config.toml
n_layer = 10
d_model = 192
n_experts = 48
experts_per_token = 3
d_expert = 128
d_shared_expert = 0
activation = "swiglu"
moe_layers = [1, 2, 3, 4, 5, 6, 7, 8, 9]
n_empty_slots = 24
router_score = "sigmoid"
normalize_top_k = true
routed_scale = 1.0
balance_loss = 0.00564
balance_bias = false
init_std_router = 0.00909
lr_router = 0.000823
vocab_size = 32768
norm = "rmsnorm"
norm_eps = 1e-06
tie_embeddings = true
optimizer = "muon_variant"
lr = 0.0112
beta1 = 0.95
grad_clip = 1.0
batch_tokens = 262144
seq_len = 512
train_tokens = 761100000
steps = 2904
dataset = "wikipedia_en"
Below are experts of layer 7 (counted from 0) of a mixture-of-experts language model. Rows are named router (the router's row for the expert), gate (a neuron's input weights, with its number), up (a neuron's input weights, with its number) and show model dimensions 0-63. Each number is 500 + 25 x the weight over its row's rms, rounded and kept within 0 to 999. Numbers have three digits each.
After each expert's rows: a language model's description of what the expert responds to. This comes from a sample of Wikipedia text that the model never trained on.

# expert 19
router:493469537477497509563542496492502526520536492486476475477483480521508510450498508487492507415489514461517512467522481461473535462482525484499512471513545525514533538495479491536492486466531462
gate0:455535531465458478535509474451519459491550522469501476482518527533472451487531543472517523478490502528517478510495467466489476465522489479495510479470530515526477511467495509543501498462503497
up0:491481530403485456492470507541508525518464528499505498540532493493492507488477484520469508474539504508453493500501477478529477508483552466482506478510465467526526521455510490534487496510514477
gate1:484485483489474501520523522514488495515493484519542496504493525512512492533519510531497505469508469544491487462496489427506540483525526497475530479478481509482483511495527443491516513509530476
up1:496498557469455516536492478455488449506458487507518517519503495505483507502482493474480534501514521497513487490507510515546453510512558481550546499532485475497457503467498529481501449486484487
gate2:461522498528511497480561484504539476495463470508496500492480492509472494505550532507469500524489484500505540505534484485513478483501477499507514482520490517480479535465519542526536488538506517
up2:536575521519469492490447511491535523531500517509494537519509488522505497463519508546480491494530529469508493500425495485489501529507508467512524524514466478461521483521476509474480515478529494
Description: Section and paragraph ends. Sentence-final periods before paragraph breaks and the == / === markers of section headings, such as ==See also==, ==Discography==.

# expert 8
router:475484463503485500545490492476497496522523510449451482489507493483468529524481439452505460482545513491524494473527479479483503459490505471490494520499508495522534540505487523485497511500549473
gate0:499520490479484494492489510471519503530527491506498508542492498508509467492501489515492456450510513465491499541486537521475439431526451532519508480488507491525519473519538468535489474535535497
up0:534511519543484503510542508477566523490502520470552508550553482519481478527485506518521483475482494448521464476519430521538487482511471497518510516495497476476483516528499508477485475500503547
gate1:493483549502479487526544466479500500496526475492506564510506557535483515502473467477517462509510519528501485526513474487497503501522472489513516470467525487504494505502488507479487486502531527
up1:532516481492485426512517469493472498522546512492546539500496513486494540483521497533499518518483479471504514498516522492475479499509496488495451475550491562509516494493496527517525503552472515
gate2:531493510506469495497479478528527474504504472472541509549491508500494546536479489483506509536486505483483506493504476553484484484490461496458459498489534523505439526503481477491522510484506496
up2:513495485524494526462547449456533500510529480510468510543484542480491523482465501514455503506462496484479482476503540458515562485479506476511517499519515481463505513536549497471483464488537470
Description: Phrase-separating commas. Commas after places, names, dates and list items, like Los Angeles, December 15, 2006, plus where, whether and opening parentheses.

# expert 38
router:487512502505477511488509496491529562477511487485471483510496495457510487475481472488462475440473528486498514453530473479458497453502508487454489501491495547529560508493504528488489499427531467
gate0:496483487540505465463509497492525436482511478480496483451464519473545522484460510493450457503489514514468511524492473511502509516489498513484520491495472487468484492492508506498505522479512481
up0:505504505501504507519496488525483469528476461482498466483500539505462508536484457475484483520499482513508475497500453517507471454435490473512487514493486501504491493491474501487484519517481495
gate1:507490448526517548507530501521490455542508471464476561492498510513470540490478479510495440496492488495523464468514486504539519487505448543514484516460510487503508472507490468484489507490484502
up1:492500486519530555481539508503478534491501484520504493508500462499504447454485474502441512502490484484515508533512523523493478515519498505468514500507509511524501474501479525520491507484482517
gate2:519515542534535503449463527508493515504516515470493501476501481571510530468520501525492485497445476456538508502539486510460548507468516469487473447491462547514489530483504504465473523484508519
up2:467482507444531484515481473505533507543493467507482528504528500477520465498523500507526458540539553474490507476466522486473500505506539497524489547492494521483477465479494480530506499516456461
Description: Prepositions after nouns. Prepositions, mostly of, joining a noun to its complement in names and phrases like Hall of Fame, University of, Library of.

# expert 34
router:501475520499483512532525532481518566542531500518469457487486489485508485488475477465498521427483542481546509440528469458509525464479512493495483478528503528534519527489462486506472479456510447
gate0:462480483546481519487535513486517485479541553513485526492468495504458485477494511465496519468525499484517524541471509526513457512485521491467572513520542517531488474503489506509497499490494474
up0:531474500546526498517493497493542551497466525492509510511468510481463496485511494522561494538484487524513487488513485520553527500526501479506489530474526490487536497474499527500505499519512484
gate1:515502522482507491505520542483448491459488477494463478461464499534512517520517524458486531504483454501535528467489505481457479538524501485513490460510494458507510511505486556473476462501503471
up1:512531494476496484474511476518515507453490469441494504487541483464514497508461491473490518508453524486509496513518525494518517496503505504496496466499522461503441481477515559443501496516510505
gate2:473485517473521492485519523489476494517519500491465521485460477508488518461550466500522496527528517532502477448480509557474467501488489534526534498504456499470513519504530490526485537506470471
up2:462495476510514504472491517492504527495493516493523529492482562518451497514526433525523484539573549496469507509490527496479481510541490495534491491525494556501497476515520514553508477481500525
Description: Sentence-ending punctuation. Periods, closing parentheses with periods, colons and heading closers ending sentences, citations or headings before a line break.

# expert 33
router:466483534484487508528480502455506530523521472449449482520501476494499519454469475504511504462540521476502493448531482499465531424481516528450497515486521519530503529474469466462522457464490473
gate0:531523529524533470480538468539478504460480520468482497531501511543511487530464505520516507498464508520475497537505484456491495480563499457520485496481528484461463499469508517504481500471498469
up0:475459456484522523491506499537506500516493501536535507456491494464496463515511526460555503519504481507518502474480535467509500496533536490502538530551482482535540532514512536517479509484521495
gate1:474517498454507521521492540472460473505496492457556489445534479538485485513506528517531509536524529565504446486493474503494533463507537509482539491515506520540502545511523533490460485497491495
up1:495467527486453471488498500549504476510494514508492489536490479465500493493532457461559572530551469501502509510522487504503507519538494485492499507539484495519495554572513537535496514499470510
gate2:485510535502474519520529481460493469496447500513475508495518490526525528496525497484511523550502516479499455492469490532499464490507493519487454469511507507529489516433501470465455487475472488
up2:474510558481485509520503521490484468539509501501548475472498527511517515527531507484506469472497519496547461485453489518465484534513533477501503528504524476501470515488508513472448533502532507
Description: Year digits. The 0 or 2 inside years like 2010 and 2023, and dashes and spaces in year ranges in career and season lists.

# expert 43
router:468453535515421500527510531455512499480502502484478548506498486494516517489476466494506485485477521488511519433471521465496481505486475494471485487524495519528527507481468478517489462490531450
gate0:466479497471473470492497501527521541471498496499516540486497498490529499489454516513481516516484519484495490456482538491491468468493501508504498506506489527543529459442500548489529474513467500
up0:497494504484509530491519509470494537515488532534533473509486498448481505509474536471490552477518526465503515504458465501474489530530482478501512500521520556496483523494502513490499520495505485
gate1:513428517494461527482509552471532504499498477498497481535502486459495494550471507531445506473491517506490497496504494491509515494509460485522527539518535511541505464497507541505468460518476468
up1:533524459500465574508501524538507547546467484522525526498491496492490480482472497492511497509471525445541490505487442513501518501502477451491488502553503456498526494533463504477480473463502503
gate2:473494519494469523491495466462539486459479524495524546489491498500507490474476497497488558496493474480501502489482511513497505501499520442471513548522473471540548519467523484497495503483511487
up2:479489495473513517504486525497505487512477487516511487503478494503514529532553531527477501521506466437509484486488559527474520465529452520480492476490473513478501514469485472505515472546496488
Description: Infobox field labels. Field names starting infobox and taxobox lines, such as Capacity, Coordinates, Born, Order, Species, plus the colon after them.

# expert 4
router:489495505472478502508511508492519558515544500476473510510475483451514517491486492438506475473538527489515495462499465471494495480488508493460468478490548524516531528498468466473483482448534468
gate0:504508499508546480512498531509485547509500498506470574529478508493520521469507497497517523488494465505531458515495502518493512460468478483530546550519479529498518463495525493518499504501497516
up0:496461479506511483548502485506488507497493484513498493473464475498487504554521489525544522486470497531482503496508536538478484450489503476537503510487501460449497493492554546516514523470443527
gate1:498459507492485549529516560465500492552510507526488486508448477510456509503516484530506559510531552471522434519526515471517525527531522467566490519503526475520532524486489464533490485540518483
up1:524491513537464551477471438523482506506502501470483489481512498535535495492543519488492506484474490462505528504486545508472463478470480475504493539476465435522512499557471509519513533531479471
gate2:493502498508509472510463465517505485502496491520526505463495493530443511497530499482522519466531505517497469525515506507498579480477476466505450531518467495497507483526501444525490550518472527
up2:495498517543494486488486480515485482525488453431468493532507525504493493520510538525516474512543502490488490528465505502489489519483518513503511493493484525504498518497470505478523464487498484
Description: Clause-ending objects, commas. Commas, and, to, and object pronouns ending a clause, like him, them, himself, or nouns like sons, day, before the next clause.

# expert 30
router:466516502494482487509505491518549541487538503480484487502492493458531514476477472495453492465492528479521477448521472474446500471513513469455485488485498542534568527476480514469484485441523470
gate0:506480501492469497503512547494506506511485494488534506485502514493483536476506527519559508468484486481478474540468431499511501463597504513479505470488519511504487500465475510462477537490511535
up0:536497544488492491524476526517529498514504493498482496512503455531516491462477474483487478469525521499492516480510514479478508483494480448531537478504521465518522479497528489522518540497555478
gate1:534540509475491502457472502522505503498518478524542516465483529473474471529509535471482493485506503482505547536475479475486483523518501539530522533470516455480485494511501497508522509507505506
up1:445489530547524497515471483505497459522460561485517538504525478476540490514491532521517545491502483486503512476549463504490532504497529522480517490503468508505493519480493502523491462463457557
gate2:498483535496481467508480471508473485503508453495503464485515479493530475564427503491492510523517487527523478526500528522531510465535514517503558520495476505489500513516506500511520498412498493
up2:518520500473512505522476504482488472511522506498485483454477484564465467520526507481464428518501545499487467494514493447504510472495476449482518525506537525515551486504484523532526509509531536
Description: Prepositions after verbs. Prepositions and verbs linking action to place or time, such as in, at, during, against, reach, purchased.

# expert 29
router:487481489515491513510510503472511567539493495483489505472497502487496554491476487512497470450513566490524489473536469477518509487491552476476483505503474533544554525495459509495534441480492465
gate0:512491493520492512526510541483558499508557490518501490470520518502513496461492480554493483508493500482526491538562538498542515461498461489463457494501497465522490476449472497493488527465486497
up0:492474477523477509516521502504514457478527514523532494502494531492444477499432502517503532475502491521539502525516530553484524501473496524478497512502522496534496472477505492509500494472444505
gate1:544505526490479463473477512534448479519506510509551525517559482447511515491506501518506514529442500502468493473518517505534492494484516496495491492524514501493471517494522497553475507531479517
up1:494507487523506536545484485503502500530504500462511528456473492458540492535500519484453464510521572494521513528526507457496515490539480560463513496495471535536478535487466504479501505515508506
gate2:475459517492521503521481518479468452524494505510522473518418486476505517490469479502516477466483528538531499491472503484539474474455505516522533492506448504460518486521509493488543518496523503
up2:506526497494471533474523528501489538499517464504523518541517481476469501469492421495532521500536477506487522500485496506510522479525538516495496530417476477482473509471455529556477484481477524
Description: Space before values. Lone space tokens after table pipes, colons or labels, just before a number or date, e.g. "Release date: 15 April", "| 1961".

# expert 21
router:473470478493439516534506485481543526525516449482490493480476494458514514452469485504480503492489525484516489468524453472458550471513484502446466514503539526502531510501441527488480502476514474
gate0:521462495521503535495515473506447491513508460473493498492480508467494507478503506540476502443485494515505514508502507470507525513470514490518453467515444501525516430484467531502529510508465507
up0:506477495486437517516477515468457463500465481521522497454564501494511541495511460533463495506476518496521528489533450507512487498510502489490490463481519514456502516490488466476482506517477501
gate1:487535448488472507514495530469518501501544476493531517476511475497508533466498530480496511495463513474489489515499504467502516495514477486430503514528519454511513477490497473472484492480482461
up1:511533527492547513532476500490476546521469527515502531434553482490484502510530534508495477495519491503528482470522500543530529514500475463502480491499489476496516494522476452474498479519485453
gate2:513499485544451463545511490473507508511531471499467523489543520501487514548524530530501553491530516552521488487476465458522471436488493517512495519504488523460516487453483467505525504498483462
up2:530499451491501538526479492527511520489512525551522483474488466492528489473468494555477506493507550507515547510474509498441480499452552523455453519482507505523532523522474455501526510522476498
Description: Song and film titles. Words inside quoted song, album or film titles in discographies and filmographies, often pronouns and verbs like You, Come, Take, So.

# expert 32
router:487510486524498543528555539516507539540532485460476519508504500498496542482473495497472473471498537476526509455499465467485508499472534465465495515492464510518549517514486503511531474493540468
gate0:479509479544485489529512558467534517475491508505520483499473528494509517466472482482483468479469479481548488479516494470478494486501483515467486498516523529493545504474534511525538471505550519
up0:499489511491535517481555468468522539544468521485428508518513487528495457456518504516524523477462476511453508526470468480535503477523509463529513505483573485496469478521512528478515475498500516
gate1:504519468507483493512503496481518488490519532497497495477531495502514455506525486510506452531496500536515493493505523486505503534478498514499516496501532532463504574482452504522522479486507502
up1:509482534472501558507526518493488561550521504453464476521535501495492495520491483475483507504486486482438499507513501497553484539554493525512517511439561511469483499508513509499523517483482450
gate2:483527533465506490508503503535511507521535486532465504520460491517498490478506481478524527500475527493480506499486437482514501514483526456504480465517502531459485480521519468518514526449495473
up2:510510493533519502504500455500505464531529496499493489520514521530491467476471512577516521500492548462497512514505532520476539505538519497487529490460484502486506480507500526478463525483517477
Description: Space before numbers. Standalone space or sign tokens right before a number in infoboxes and tables, like ft 1 in, aged 81, −, $, +.

# expert 36
router:473497502475487542550510506486503533503481478458459476498501507511511519483479504525480520436522515436493508489541468475454542489495507495444477499510548551496547505445477490515498431496511464
gate0:470543493491448531483519525472502514517473488517501497521541489489479492501493502511490495497488525519474539462497484473497505523529520551493513525503559457510483502467484521498520530497506468
up0:517514531533476502483499472529554502453520531473535520537496473483520486481460513521492471495534500536506474500483502499520513487461522534503527479479491507500482496476496476446552476485541502
gate1:514531520499475488520513527509469461453513524490499505498476457514465466510539508512507494479507496462555517577492487485461525466522509531481492500532494514535515466495478509521482491511532537
up1:469510479468477511508522518457483486473483515534517504471508561509475496513521507508511530512499524513459523562496460474529476506497536508461496488521543458481478504518492465516477457502502512
gate2:463445552484514532526500482519519519524508460502474498512462471502499479521502522464463492479496520453530499516486454536473485505535510541495507522516483496513541492499470503501489511484489525
up2:496474542477495497529497535486515464466484465480507477471486514480493474472509533505480509462517514486489485486521472491511503515521484535488493526520488551473467491467466510500507494513468476
Description: Section and table headings. Heading and table-label words after == or |, such as Charts, List, Team, Albums, Billboard, Top, Gold.